Experts of a small language model.
Size: 8 layers, width 320, vocabulary 8192, 35.4M parameters.
Experts: 32 experts in each of 4 layers, 2 picks a token, 16 empty slots to pick.
Below are experts of layer 5 (counted from 0) of a mixture-of-experts language model. Rows are named gate (a neuron's input weights, with its number), up (a neuron's input weights, with its number) and show model dimensions 0-159. Each number is 500 + 40 x the weight over its row's rms, rounded and kept within 0 to 999. Numbers have three digits each.
Before each expert's rows: "comes after" lists some tokens at least twice as common just before its tokens as in all text. This comes from a sample of Wikipedia text that the model never trained on. Tokens count by the router's weight.

# expert 9
comes after: ".", "s", " 1", " 0", " U", ")"
gate0:530434531477488501520475513504547553470524526529562563647519437520453542518453485572607526480504523539515446483444483438552507493518519564540452533458528509489500532640473449522473470574501602477449564520491523504512562558467476510516518494480453482552506464477545495532535483492441569477515490479534544560501591452515527487453431502507480478481513478527461551487473546421497450548441455513582515466493574510541543516445497503476540561505521497488473474407510453505470556513464462
up0:515509505463440478401413427459491564588520501507505561538512432517457575485515596495555412495454492561556514482490480391505566453428459539544493523483507486454467449461493436603496460498480488540474498492507489578479478569429493483523493509547502475521499570488476492462489547572473519517543443484483583481454542456511506549478463483532521430490499444544433526498456562490505457490494522538501487491484568495500496474455481497438544555534503442574500506416523435501483563458485506
gate1:514463542522530451557448558515456544477460532490463568533506567501519518525491567538482474422497466468506539511549515444500536469466482451493512544503499460496471542529542554507556455483497470511533584460599481481416543457531521554397501519458509496498510482482506544548479454511490454620405533468478508485500600481521435512446511465488491513483516437520491529427516529562488548500471506467495519584506504556475505543482490558526489529481583579565472534521488502481547481465440510
up1:483495522517496433538463488458468555460533522481506517501479504450428532544501616527557494439510477508540468520509525463515520537529507425514499503508531462472570522507540529562458482522479484479512509467597541536441512469527531579426524509451478547500477497537541538505445486453486421550470534469429506459477566472532454480466434520493496523498505478524510499456443495577541556541531451468488449529484615527529466534464493462506462574471504484542448460466471442501481518411411473
gate2:486484571397513521504534505505516517515564510480519616491529461530559442549492525500565480395508449559443505546512432559661436515447487530410442608507469491520555541439493502517518584501516489522505551505512485565429528536489470533520481427526455543523466485479573519544526476577506482500504574518475532495563586580571555522490483506431523435518492527493469410489576472500471532509522483432518491476515489473457454453490509487511523443463468506465477541535541493484496505493457497
up2:446521524429533477458456530520451523567527560520526490566558502468505516551522492529430467537467495467455524444528556429519535507481461510459505425514443467512499413451527548485500462491518409484473501472531434500472504447437568500522451479526493513540428468504518460518523538389430444583489490495473445531413563481526499506488505421478497454522495446502443544474575469555540495522491503427524538491526416475479449469491497450480476506575477506547554541505510439507494490548485472
gate3:497507501514481499471519562481537453459560531578535497455526506465450527527465512509476446492496500447541484436539481528521489579510445518489481525515436443494572483509490422580492557370470519457532570514486449558488424504409498563519482443512509507472489447515471521459473465515500470514460528511466590507577572470473535480439466528419438559429493585522569560531443466429452494424460506502517503494486548527590542521542481529484487460520516529494528491455512584530530523505539516
up3:475500496480456498467517475496483484435507557526511455514531553523543490488498531516556438495473435522523502557473533476464522487525523465595524476483557510486502446485506421451491454490545577519496531533508551449495496553451567565494496529443570566464497479436440548507556485419513452529477492471558546417500483434434518441486569543450594476534522457572585525522536539471539473461551503519530570498502477470457527487524500521479570438615480542500487509550531490483415446510528515
gate4:453403461478515517557476444585420536463497499440450530509480434513545527483520491479495555506504465481424565503540493546498563531470450607486501516511498508457606492463483481447496462543520475451529542504600515551458509529567477511601544511517527528511538428507510557480440519456496499457467467487469520484492501513413571496470537506522555465516563475519520547521529501565480494485454554477473547535488524514529489441540446450400544489485464547540536531481491537476486425458530437
up4:439559466537571463517477438468503509457517470509489475423421525503504537436514503462488461545462527544505560460560520577516436480512481570569486504491507516498564470518513489498459502525581492509498474505502523411507463553458503504483386471429558416534473500487463446475525468450544450528484509487532524557539537440537536530511500536489505498498541493494520472504547482545443545509492420517517508430547490503442490420501558573460486526538524517503384513481504493513455493471581533
gate5:542556435518389544436467555528533475477565494452554471410476524451529546480505485519522507493499470517541505492487502495509449478485507527455479537529499453469522400441529476500518490502517485461484504532490425483535450532476490549441519547529446499476494473500514426506456504433544569475544539569564564451475458478553481493505544497463570452518485422535482508475493504508477460500495502474416533409483466499463528472446430516503469500452463460450456486479436505535532462440528470
up5:420356518498566583550545553439433461548497514532540484503514531508516480419439519550557461505507554520515529583559477520396500462468471496509516438464506579526515448489514477504469547511477580492517529521520478538490510502534443508445499492526578485558520509592499469474516477460530516540449434430506482491479520484455472484503512520520445501496517487466517475479595529540513425532477575431463502527509496450449459513494496509513519507504388505503501505483512480541485395553530417
gate6:456501500468465505492534492466494513483460448505476452540497513485467539476492485494517538452579542434454539525509572436571438527504443576493500474464568516549468535529467539454511489545547454485528533444421508453490502506521461525541481548516463470439495451520483474465541531537450400490490504510565464499517559507549518500502530513569544459508480516495575496494413488607592554535502521433526486483554490499516459516520492458498459565557430540513533419522485524449535523536490547
up6:515499490469470513448469502502533498400518480478488542480444446596549529504540471490493506507457478521580475527520512500519467498502431423513454510496475487483574513477536475450437510497505468473520509494511505488609496523430429406423506511470472514526516556573470446468489612398581418488466462525459521550447521448496577519416534505478448556493519517464526556462511451445474484516468480483558573517443444553483492483550488578515505499536512436512471497448524556464434593453523541
gate7:539384479520443497466557513531535501458536468538522479441529471610485491473461491541529461431521494498521477502559542485506473451558525492454476459438529488510485530511537503494518461476540534537476555527435502486435511493517540458476530512543430584510495441480501470544478487476574490501491548476488457550498505459450503490462499512444468514552522499534500507528522529538523549521519486498502508474508504543494536491467493572469472495433440518483516597489506458457536539480502450
up7:521479536451495517508536453520525491548442497568515519498531509482492480416531515511447461535523547422575551540550492471551470448449529573523482540536545592560582404482495490489492454543516539422586516473524552485502498462510443550491507499488482466498509543470559428459465465502483494447544460517443473453502465520503517525552476513526438502505514494450532502539468496541453414512534539570490504453556511481484433495471488432525480521491505442530450533493451519488504524555536497
gate8:498466497517552544430517504466591514511506487509530462454508533500511494480475499527470498612517528485419481505515507422435522449469470473490503514505492456530500501443514523523506480427543531524492517554457521531471414541517464587523490564484483500456453461524439523520466464505481517560463479510560530496523513497522518586507537501515530463482471482552504538472506508521486482496548510471459466464489525498479534484446496555440508505554475449551517507469406503543474490493469500
up8:493578497572461475454471526548534567614530529470536525546520565478540461504438472590464510553494481510429521519526488433479529516601524485482515588536404500487526528473512526508479431493455512509556513598488489503470469536499538529492485434547451527451519540540475481564549502500510571467501492519467525464442554557578453569496564527441545467533435534490582517497500456497466472512533522536487486502493535478410618622465466493482582541504510482510540448453468521575454487529533541
gate9:500552527492504512467543578427505434524507511506466472454512507521500516458479451506469480522505481466517482556486574545532465444502513501533517451530518548511489421563528465591492558559464458577565506525437554566478519447499487560436525543438454396438533573514543406449491509461482484458584514511508508507511486490496481452511505501455483525475528435474578463499509494569469538481452472523426451426483473525512463555481510450505454517444555489513523537458467472538463489471532522
up9:507450496437449488568532409515509532477491445454488550515515492523508531506441501461527512463488492473514479456533559449525554535462468474445472501498520509537480537467449487467508507506474514465521521501551531468486460508519494503525513410503588544565470504545486545529530496482505502652449498462460485464518522519433503537499494480556480412520412612566472487544453445463522475539513521471562532547487525504538519492494511505478555464498487495581560479574453541539503459519480524
gate10:598470474523431500509501551560530478548481521482531557503520550446471525449460504537522467475484543503509478505576453507484486535500421531560525450482511554506473518521440470484560477523470512526548592517524467471503543484459414532522494493518489422491552465478525485520491494532542468540483486527522489486481509584467494523519496513507545496546533470502510448529484519504485514480528490519434455580498536512462433563487519521565511486464561464500507491530554515499547438467467486
up10:530514545488455555527437512587498522483575500422476442429543527509399489490498443478476412517540526488454466484590411473475480504495499488453513470443493495466470467495503503455593517475488498555574513461466440495527636527518456547546445513517508466499616513496525480500531536532504529501470546517477552495500426469577436483546477456480507456447540456525559462552525508482493484399456510567429541457435466507585517518522525462519541455583566493552521479497477478518525510486410511
gate11:525421465533496499488535526492473465498513512430460526490427571588480472560535492522570514527449556506492521511508463489479542516475490440413531514517494510457523527442480535531417492527463513441477494461487502466468442489481554508481491526561377489442426578469471510484468468550526492539554403528555546582485514481563444550524495550496550528507479444497480442468478439562504510499570479612467471538503519445483462500524501465521561535493500496496457467456498471505481524539496546
up11:556501435496444526478548453512451475491502523476487504504460483595518588514540565438534615494520504520447533460518517482533514464470476453530571493505524514386470540471466496435473523462483496508543442472479463513533502459566459538486464535525490486447560513500556539556466534550520470458538492496536454540487503493532486542448468470469549504535508513481463464581505493522491503499479518566544516566432476446495537485517470565479519464553496521446508529468482536499424493516428502
gate12:596493523462488502447511502450501437525501532491582550506449483500499543518509487501498508459436455583499481476500490469505515558485443410521576501529489468511493488530543446490515444522415502524456470550468534513507507528498577386430459522447569514438525449591468483449577496503435510441488432507514489509488493536474517455527459558520510449602461540483501508491523530513457518541562512471603454423432495484451478481466496473530527438488564562549446470456487505472509451437518542
up12:571511530522476444520511507512500514459483512505456488483503538478579472499496404507493609511512558472484473465493440539561510519439495467539527500547525506456486512599487532500508429525455472450502518408495541544532520553449473492541562478499456495448454421541432468469552476526467515438463486485650553498533448543518476535502516531517483510512504543493443493484460492453488511490433451562449470531567443493442480444570518559574481433551482400537445528520444476560481473522483472
gate13:514527548493476511495527525445487469493537511576521427491576466469442524491486417467463500484562451467449459589420468523511468499471491465485552491561521483498486521511495491528485567494462439522499580449462478575438523496426462514578484500520472569540472495434513505427525450532524513528571552422644528512487552539500487515499528466485514462492531519492509500453504506549425490514534557443513528445478481409511463502550448466500438492532494495522463513587447503515527452412565558
up13:456533551507384492508488530564502514446494529440512491554559461517497457507520502557506522527456482550486512451554488487543559561528552525530441516535526418531451494448426465524523577452504476479546522478478521529509556522538511548452465490487546540496546449520506494510461482477477487539419513569457400454528469438459485505473534542519551538427504482453599569520478501530497444514480540494557495494475533467509493480514503449460471501543495475485449570517536465461461472485477598

# expert 30
comes after: "  ", " 0", " 1", ")", " 2", "%"
gate43:496580477523539513454517488460529481371565452497467548562501519482523515518493450425487527501518544458457555526540538483465536562474488485483475417544492436475511492470530516460525520452490581523467425487495510539507411553557505498524517497513514434558501525524548513503528533450490523512476463509482483448497521462498520504469521515448500510539610499454475547471494530481464482489471484632489499411459510453531533460483490548489506514488583520517471536483524488463495460479503421
up43:472441470532458507499463457580499496606507514484461505467528534498506498458552482501443471463454474538520466516409438474471510450514457524566495515549566548536463522493470477478500481567484525479524527505443511463418576427501526497515514466441472573431441480511457479447493497495476488479508484427523487554519517578508471464515472546554507515497463474566475456512471480537539556514514480433490519509554454547468508539505576528523549519499518473527494519515432472521516576543500505
gate44:490531471570514527516509517518564479434522489553509559552507500571477575532453394413421447478446554502406452538532487529490494498517483485543456504529505496505525553531513495534451454481479458535572444572554400435598455498493500502539450488472507471533507506460455465495460589536503486488440454525520518489474467493528496548510494562519482439466523575516476495520469554486448475439486554515476484433569544477486565497505524459533502509513516521482528525541544508518483456487552469
up44:539496500632494504525572536501510443582449456537500556479545459493479458521554442540476465468454553556401495561499497578461528492495533446582514549560530475466535534442454500494513432511446536563489509534536478465533513536503550551523460470439462510523564548481503497500516531536532493461445480499473500524527454480514483502500564525474550505485529491460510493503511522485546424454507500495487471538537549548511558513497493476506470557455492554467536528474477467469504545470555478
gate45:476464467489444490533551486481517493496369518497540558458491521494493499491441463565447514529490418497507430447444532445485540513490435526503470552563471405532508522501501518450529411507475461458511538479519448555527513474566471464541436511510393457508511432562464456386484455491466527533600521528490480497433463458492492561472531490514475504488475532488442535479530476512523483514485445585517518429564544444520590527499479539528464527532577495458461534468464488487479510512427512
up45:479475479547515538495506495447460541482478485555480529526535530519458487557558497441485492467549530399529522473522449488505482427523470445428409495456497551418463524543551438495455489489465480478504425526482538486506583586528484505467468502552454546511525500571521483493553420480465477424491515533454497480470406504509487531542518499548534495469512445467518479494504509481444526530545433476551504540578482571472458511446426586394475498521416539442529472514531455501462481550489435
gate46:530526523506532488502495516579456505468483574544526489563495473494511470501515452486462472485498457539483554534454514568463459525425529514489443494560498383490539532511461542565478470524475529485484476512487565491455468541535499423506512568478527546454490486518520505540528487547541492497440471529471447507436453547530479470520531498515473534563469484442508435592515509490532495409525589477513450540484487570451467505526514593462532516510499503511451521456453485527498534541540521
up46:550533465446476450576477497562475469458403450542485551503549491442490501547489429453442486496497516526526556564449483534455494463475526463448423498519507496494511565437456565548465476474499473463511407535472512538519495530495538420519468550387528568524556520502555585453502481539475457500582512534459450556432511524482436518550500473421502522627521498496473409559485553534478497423499452521456518546489484546473453469471544517460542506500526521494420489479459499509507541523479460
gate47:539503485464424545442522493485537465497488507484473464507491513508497513453427524505511478428447533559525524433597511474486442532468494448524483485439496556527449451475497509516517549509583491473458497520485505468543558496518503547505546526517557513518497531498549526548498493436462535490606469483507517510496459467535521475448505481480504438501530534459479550511488520490430519492515481456533447507466562584476529574497522533488521564529529468531525584538496538529584501477562532
up47:493467503513508468533438488447436514481466505554453545553393449508456518476579497527407485521487496501485548494463536455453522484483482475492483447451485476490499516517574440495495456499525487485503489439485513458443484429541509471509504507514497445514473476499488485465463514449503531534481531601476513456451496551546481492469530460411429554496547491523498481501435468606437441504537532503446511491542414475438504489531474561505467490502523516501535533466510487453555446522526506
gate48:508538540502583517498407514521488427465547551473457546532521484501519481428433493559533478522566571488466499435474506524435539496523516500466561529529526510578476461498502486508580506541534555488478509506463456492459510492531509515506451437463448497493500502509549522556530549502487468464538453458524488513449525475423426494556521511531497523438375560535571443519486474467510507451487542484553445507530595510553538541448488496496551537411500507516483490513483479477564505453519489
up48:521524589519551523529456466479422466480474547497456525502412518516549472476479468475452459511574491516526510516434473514495558484494520546545483497494524529532530425460530558521489525535552509486497413482452423510449517597508435563481414448461485467523501407522526492514500546472531451525540514612420459466378473498510459549483440531505486474437492501550552502484444502414483599460512485512507457562554545510529492489494486476449489534509512514440571475478593493476535543491452510
gate49:518474459513548542475482503458543442528458435511536584475487496496541466503546510442474489504466468548419550495539568503480496535454518490503508466467483462552456449529487500526496511487523466552477510514360591497484505502485504468556532460529477522454528521515405508482460505573475482415465490450497478555521480523524559490457577471479517551568449512425528448532481519473489522497452455484527524451468434494546548531570505451491503469501533521467452446590526511488543527468534477
up49:458587476491469573509507528509435554516528450490500495455478478475505519443496495619405440571516523517522503490359444475522470510497515458502508441526480472466417506433517577522509439446521526506479508467456439540609591483537458520497554475492453533478500486477532539416474460467533479529467441458413484464440532503536526474452416383501493555515467498504503558423532511541480528460489591487479554590506513567500437496484476445546552540458530499490493472420474486450471518558473516
gate50:477508518501438520487501508469545509480536565459528486455486603512405594533478543435548453450446490503461554512504500487462509455539492521472495564459517473447519488478474448515601449518508493466566483588531493371435472461575499542475466431538495462499540498470469483463499552523468504520441478538486429513524457443552517450477497539472507414571455541505532538468478523462470498493483487535545460475500574499521564505517505431565480490512533530477456493454529518517605550375467464
up50:439548540500500489524441486416534571483552556455520520546458549567516542503449534480483461496382505540508502542496551467447485498483469549467455469458505440387531459527472511569502481506523575471545526588522513455435504527490493525538443506490483531539510449455438511503512488487525472516487495547464448462559501451591486469527552493502487486503524550508475517455439561495486524538488489508504541478555534504489570526437559490480533521436483491479469526502476444483562494423528476
gate51:539466438416602499510369579517543466494463536374534464541529513532499421524476481544483485479446534504559477533489500555512468495565548532531547523519460506563499538562443504518522480466399452411492506518451563443487525520529451530542483474497575520506504540558568492499457531451488516487508496483582506481490533557499502478514486506488514528462479541450440525527457526562540503540477503542438467475473502508487468460487455496491445486410467489499396444487585490431515428466479474
up51:426555525513472494506561452430465550484518471576516551436534419460508511485543480505515494490487524520503495479519496449479508500500457414460419460479542495433513493482476463473538475479486453616509558579489463499483505500525477475491526496518482483516492517460461513557495510494481483494474515541493536548478451458498568552480491489523505502473496467525554476431526471437507495501518441494535540518475505478500544465548528514501531597600521490528539531506472538523527530567527524
gate52:526465481468459531505479452534490541474465464454454490561449497564489433524485541463501593477546543520590507507403484486424550458488527530517543534438442438476487511515543536464428541459459521429492537496541514530488503449474503500456438480507424507557545451483494540476521553489467490554489524480488586408504488453456514503471474491544463458498514497457461511504488498458483486561525511379484542541508517517483516571612452462545485468479500460480489462564569418530458422491520494
up52:567466552551528471452517525468382473520468441469492482425542471469534480529453452478532505576477457471510515518572463448518473534494463505504541500545506548521493529475480545487588493567521489523547531493504461449491511478511404461510515512489508498425522523541463559536423522455462570462560468542487452522426587537519490453570470468499548576522463461560522470408530513498540526464581472565541472492388523496501419490393531489507480497516535494541468527529484453526575602442523491
gate53:519531494531486412534528489533496502447506589426599513510485521545434525531514507486516507437539496518502478379415504476515586492493521526516483486469451480485528403598555525596466555564548505475464490539487477516480494523500495531388546546530541571514515517487563442481538515460489580573473466567483593545484520442489488515501541571468513533506524519529516469477423530474438503460421499451518552462507473453505546494460538483521501491554484518552557503500537428505514461433522486
up53:435508521525486556423475484434511492481579507531463469482526617508583565486486530583445528547494430498456575546547495559483532397482440507524506487399520525475543539443499536511470497435501501560489527508461482495499501503517487521511518476564490482493457459527537566536479538494529568524529524483460509535608499555515599501459538547469547516560510556524487576509510472575525453558558531489482492518478524491524488503528526533487471477478474543464587584545456567510506562505487548
gate54:576463520555526547471493472620495526468523479540568450528432505480453499479542467501500554532470558494496487456514481549473492525465466516423558482476452471493556516475449490519493491504541517503547544522522554441504461436486533539542505556517500502477538429494557511495611448533480441533493523481509494451460454504470478530559567514526461496488459469456499541515568544506496433469503547513563400442507544508522539451466468511616420547429515502527514517455538453476524479493554470
up54:505513442564494562522522437535485501499504505517521428459490580578559532480547530516472609524506571413486520496542469525473465520427488510458522544440527496473454477506560455487489475494561515468523439430497493442456389487470587601542522431497475549450493433529489529490489520502521436533532560516476422503534520519496465510467571541570497510556451477505512530508500537498472401469488518470536488478515509479520511509530462530473444538481505492490434537481469535487484522520580528
gate55:466519559508482471514499495526397538609521476499485504469493550514493460566565480434582491466426528529509423469567511563573460495440453510479516490496522505548533442508509522463504443517472532506467520564538492554507489564479517567497530487559457463460483535493486533542481532427537545518482502463435516531454540533581439468540492471449586478466431457554507520540443604489476542523555503523593495461558495514464465500509421474552473521490450493579535487595494452469502519513494526
up55:492556609440535500521412526570458457582564497553481516465502469474532464510466507521495485488519422538562520497550508565437494538523530508486462463486543484563523437483534522503424509556400535504537560493546505507408593575500446479445508497503517503544514502552550475432510481533505505548464462515410562458550487457496489531463489447492460487446455537541515477554462529482560480501570566525455468500397555557523424501523464477504519462548477470434560483469494489505463505571507441
gate56:522556456494485508529422466571498504494506469454579466536483537435429436505488438470545522524532573491503489550494479522491576495472540399536495545472437502568499517426588502434533463524440515550507523487510497502569445507480455435491509518522541504477453476545404506545469483526579468515588549502470434434406506479477467447516468472540540602472470518472469537478518540519462487538493493486488498501491474467525521513500464449531504455442476564500458461504512416502462424573495503
up56:491473521428497518476502528465495506506504564569422529521516559528476577522439485511479519452499539481447518480542526447513400430503497600495511479494569476454489438525443535559479521499527459493490535500555569413442499451479552508501447541497445544455556541511496535466489503465506487516379477485492520523573562515505520512512520544479430451477567540448540514450487491513493532456446535483542484561527464476471495520554548508470563505473477479467516478484510572449500504454496527

# expert 25
comes after: "\n", "\n ", " as", " known", " such", " served"
gate0:487475490504556517527440457459498578501523467472456558585482457471505545538521515503460501528473497498488536525431530511448546556428478486492536515465458524515459483468518377541456488527534565381599510519503538503526529515463462510468513448523532465545483482404462476471486516504466500468516499472518481476457492475544479524500552482505531439412497517481552484441539462519566445545428502476510523529507484557477527491477534501542505544551450544500482567530546509469482514461529458
up0:458552546457470502488500452513594475543459497508510477463507443493476472483551561453485519438503531477528499494477470496461483454535497477523485459449485477556510529496532558505483518515523481500507457472533583548464501459535550574487506522512458522521459481517547522503519531550460491542483464511506483527521480588415521547502541450506419523506521463497500519558561587436510483506535497504533458475514523442528574462612554507539449430484558580475475496589459506494530459508483554
gate1:474469505441434491487533496505562491526540436570498520540517543510462461500436486539427467508468511524552451474531532430545540464514490544481451513482547462489518481477522512513520419543505494483446512466500553529497597482565527536537537490590446492515597541478455560448535555459501509501540470453547486501453429421437525446506533492514437450463481499508543579457550487456468461547530490513609459541477467509455442497522529540404475540513453444492529493463488474474550527467402552
up1:491447537471502577517506492498483441461533489530540470533469498525534537524542483465456558500430472472528563518535497501557502462507595444451535455527517577555510523462475529480551554387491504501511460455457582549454515543349451568537507469515547520469531549483518509532543446461497500419422503541524537464386545507538505507512511515439466506472538518502447520452510500528478540474557526553517501585430468470528475501447376490506450519462497530527513503527499485557494498466521443
gate2:541501502482469481573418469528494469441529499503547510477520471584514523505532498529463536464524569453530500536579519544502492517490522576486466531498488482480432500519482501451447532532508481546503464535459533483499467539521515463510498476534563486499525444429425518483435499488538518523500517486501536506480528479482390432527438543543476472447480494641554478513525492468487535493485541444469565465532482494531493461519490481430464574500453480522527454611454502511459520498484467
up2:534511476574523511548428483541450496484490499488600468512483492457529479505480488507560520494510528525479460464514508519501512471560527554570492509482480541487420513479485452421462476528504442456434487460515526491536530462504484500463484473506521524497552506492514509594476441453448515506615467525512507534508497547473466487467558511503477532431500509457482494513523546409456532543493527507548505473470572522494534449480534542443446551474452557532494442501484577516469521473558527
gate3:519523497480533517458480504553514544555550520552496467447531480469522496490514493564451498502541473504501465526514514458345510551547502436426529492484514527490522619506496468446462470470473510587413471545486565497544463465490502573565542447516531505439520503513468518476517512513626463458474447527465496463535481506531499504511507436587525529452520520446502511494552490486518488622492478509506569523499557543555492478443437483509536511567559510454499502492440551495505528541488411
up3:478515476468516511539426505565505474441532484526442507556498527452519506484603508530532480462557550506487463428504490424521501554520491507505523469537484487507507451519524503480505491546458486477473499457397553471544511437560445536509559526510463486461496504494485485613507527513476524507514478450487499551571466517438525475517496402480570511562415490489460495444442490474519493507471508453447508504513516474479517518551453477537506433517517443467515544516481524556526592527603497
gate4:438453497455473462489507562495542442495414537473576523430526455484521503462438496480510590493516469501522497540489555486507514470464561513427500498495502520515395441491603492477497513537512476560500451486469548511490507471581499425561537562470495540497497537485453531497471499520533504472516494506491485473482463511462458534464481430516515502495494484517575470512567464466520471499484515466492493520461476455564499477572465538516538551492490467568421537487479556464505516494485539
up4:511509530478463497495549443445517531474505499475509449511485470529404508550548516516527460503500508562463490499470474523516595464547446527495523488508545509475474465522477528451513518486499471450519501466511500436503496493495475516408529454494462544507521413471540540524460529461541528445460556508502528526547551508562465450515485550512458471496544427479478518431542508532493560554419555532576569559472486523446483562442481454571472422556567528414490464475529515503508543485576527
gate5:507534569455542521528476510403489475479506569464481470440490493525481453471519534494470577490547459510476531586500515523558502463493492525528486548490483466516473575429452488555532516476525534461465477521463503495480508487507461448497493511482477507483554522507498470465528615471478505561489544507502436524502535480428495440469512463555434535435531419531468530420507501510453551467402542487536428504516518572509515498503482496534617450373522545527457475508483453462511472481449428
up5:547545525497462523433468487421540471567511452549509479456452475431572445543552519483446478440488509483492485493553537488528510467456474563514535464515486547464421525536497487533523488525502514515427524565505516538533539472460531512500434551529432452508549526589497476435517577589540496531501479536453524562494509511427552478438518563487486520489484545419436495490482495520473499461498458502499546488521496486492420525506516503492512517490542546500511525451451536535551561555542448
gate6:478440523471502494491443453501552503439483535516496481503409563527528496502498461483525488484483506471550517555520537553481560470444505494533539587449547411523531511507502588488509516427486451527515540479490477485460472517570450491579522409545477493495489541570507527507461526550448481555476563400505531547451507508516501527450438515538517448578491513561568488533482467525503499517428476494437531476563547424526488497453530527466475442568572497528549495499491447493437493559480547
up6:462501494529444521481538504498510583500489396559511403455516445491504496503424434501535527525425466440460513483515471507580480555565456451494507448531440485466510536549492522484499472508577528480532496468491476519517512482444498442437539583507458512466519453439525476402577452417495476444516523524500431466546438473558456472487534476496492545566466484472465468519491560504512489485600458496549461494508468480551452490485500493488433541462538480515452577511472512515538463370546432
gate7:480429525512563471508591451523451523458561452494481467516499544564505481538528510475515439527464489511541483469533466449425505483458505449601569478548500485470430525472517540453483493525583506524475575519547527533471552487525502520494446503493477511488532545487499600489482567428498533473499548499549461499523551468444468471446485442518443561559583461467587455413357540503435454532494522496580513508514549550537495506471461488494439522561527380487494434428568442534520476488496521
up7:458468563524604431476569430506485538485525455540519424456490547482570526514577486503489475515474502520498462418524502521483562502406510445557508450557513418401448497416527513503554482465572473505540520545524542544523557532475483508503531513497491498535522457447508540521520552504536502499533571567506480485493512454427382480517478476506478578540525426461526462433397470499494536500461485474532520552485468540514444489491474482473466447529485465476478516469562506524517480483530420
gate8:453494498516494526485518453440460515486517563522525481499503439470390546512467502523474470479433477557451496426491445500507481527463484543484469475495435434453505484633460467581468492444440502549510437477517476511458491578486514451506480544572447542483407429466562526507470515499503511540387539520531538497475548546454488501531490499480498469517551504510483481443508530514467494456464582532540505426399427449536539495512422494564538516516549603490514510566475535534477612472500459
up8:558511477415495451499480523478499456554501485469503617501579495597482490428525433558486556503558472497524451464533513453490522494510456505431532436503537610558477472500464545463482477567497455451563455482508484528503568510453490527455533510434515529502552546488443510437502480491511579469573485478556588528486543503504526451528479490600550483478521519493417487472539497524596556506492522543516448464592520488444502498520514470544526407487518474577508464539462433525524513452403486
gate9:465504455511484477482547498480486505487508535512535457553486499542528512517572493500447451427498486481462576495482473497462544432514533478413569502518506525490458540493522532441516462487505452511416463507514446536409538516539469510516455526461470476404543513505477510512441467500517470515545515555498543442575527460513497475498448497467491441477480488571489484494504549508571430440502528510612476494484549428539489533490519553530519491468539504495493506510533458553568636475446565
up9:534514478520526480494457410500514509492498496498506555467561471451515501529377488503549552505579487481423455440481584488550556508548515490594419459527515489521508524454581521439520503501515516514486532486492543447497497462518551525476490441491555508479522510447561528496476396494565467457528467531467496455483460533477447503509506503510455594502474558543542450503505484489507504603518437518493507475506511450524423457521555486497545490530498500550514407541492556468467550472563538
gate10:577457357485466421479460473507467457520435577468496459511481470466512558521540553486517503530491453505543521432479522532531540480510461424528500504456460426420540529507464506441454507542513579464550502481547461512493502547490481479521469444548523490534487431571509460551525452492535475451522510489483493438523513477515499518601488528516560499533507504551510462453491510457465448483526499505449590526539544544471568474571500558433542485474461583502450542448502561494533567532543452
up10:541476440459466559522538434503530567534425530515546539557472487568489488496447547541468486511508553514527511487455452501521496519434403481499469534450490473487484465501388587501418453530550505519484509457509539513525501551464550516492516418452586482483407446498592554549470472555563518467489531508481496533469505488518547459497421504471574492503546476593550488507489495506490474537554434503416479540499469538460492502527422549535506493486555534495420512464513585498486454513545520
gate11:507546503514465479463503520493597484463466507476518513531479486396476502435588442554443516461553529401465500557496484443468531482460528465452492504496568498521517542479546521511530447481465504519519557540503531447468504525449445452517446468501527498507458486537497458514526503556532496492458483470495504499484478429517504494466532470434548484504554474453508379528503448471564462489441502513495485518474479523437516510548522425541494484508539550413503450495521564542422558526479490
up11:479467526502431513479427545513481531499552463532524464492528458541538490494482488485563469511487445475492519531560515568495566496482428482554491526499478516465471468486464508466496522493481485428585444447574491468506437487533532487486570613493519562530490503520434475461524543467497496414490467529458432459591510527505445472471531475484509473492485527529508520591453571464463467509561549494570460473495495477500516472464498504549512436488507464499500472510486488407491451524494476
gate12:517480573501588511402533509491470518531448405513456621453508475590444449483543528530498500479490509456522513526482472430503460552501531431409530431543481523464438453519449432389492484459521510428493474514467495529520540503528531556542534435567508485402493469522477454469482510503540538474537424531570509449471510443496477445497512454493460455444520434505574454424527595498489469561508544549535550525550462501514476492538471449502536460574476527506521552548480504426537511523409555
up12:517458497544478501527520477494463532474518498502459544508542532491537455481537498491521516531472525511543523516472446515437421477548537526440489554526447503487449531473413566432463573496518610512457509554482478466383490519541429530510438486458468505461494505522477543560518491504492477471531505447592546500471564534496476444501518430470475431508533488517480547534483484533433492517503513495540493482495542522472466560491491433463500449491522438539470472486528433434512500395481547
gate13:521538510490511538461508528449525431542543467541516517504513445487508418469580486529406503515523508491581439485463497547512525467488500479500450483493546446472463508474534585482502454503492606507596474418527518564506524442485522408476503492556507433510488509539492577433470528526452514432529521499554535496477531588442527433624520487531498524550504514540534511503485557494548441479487534450544560489442555542514507453452518549453477493486513552475446565562450478532509501479512497
up13:482526541442468474467555510518533466500467491497486484435466441483560383518543484546426464534464577568474520496506450518527515497582436523491507481471542434529462513476512551429435460556533522530461577532511551396565616449495486516504478520468533513528522549473455529541512471554529537565543448481495465530499518492560509433457511457449518491476510457443574524483484464523505513482504545542578459434477549562536461409524494448402464487508480523473486538563516474545515539512505511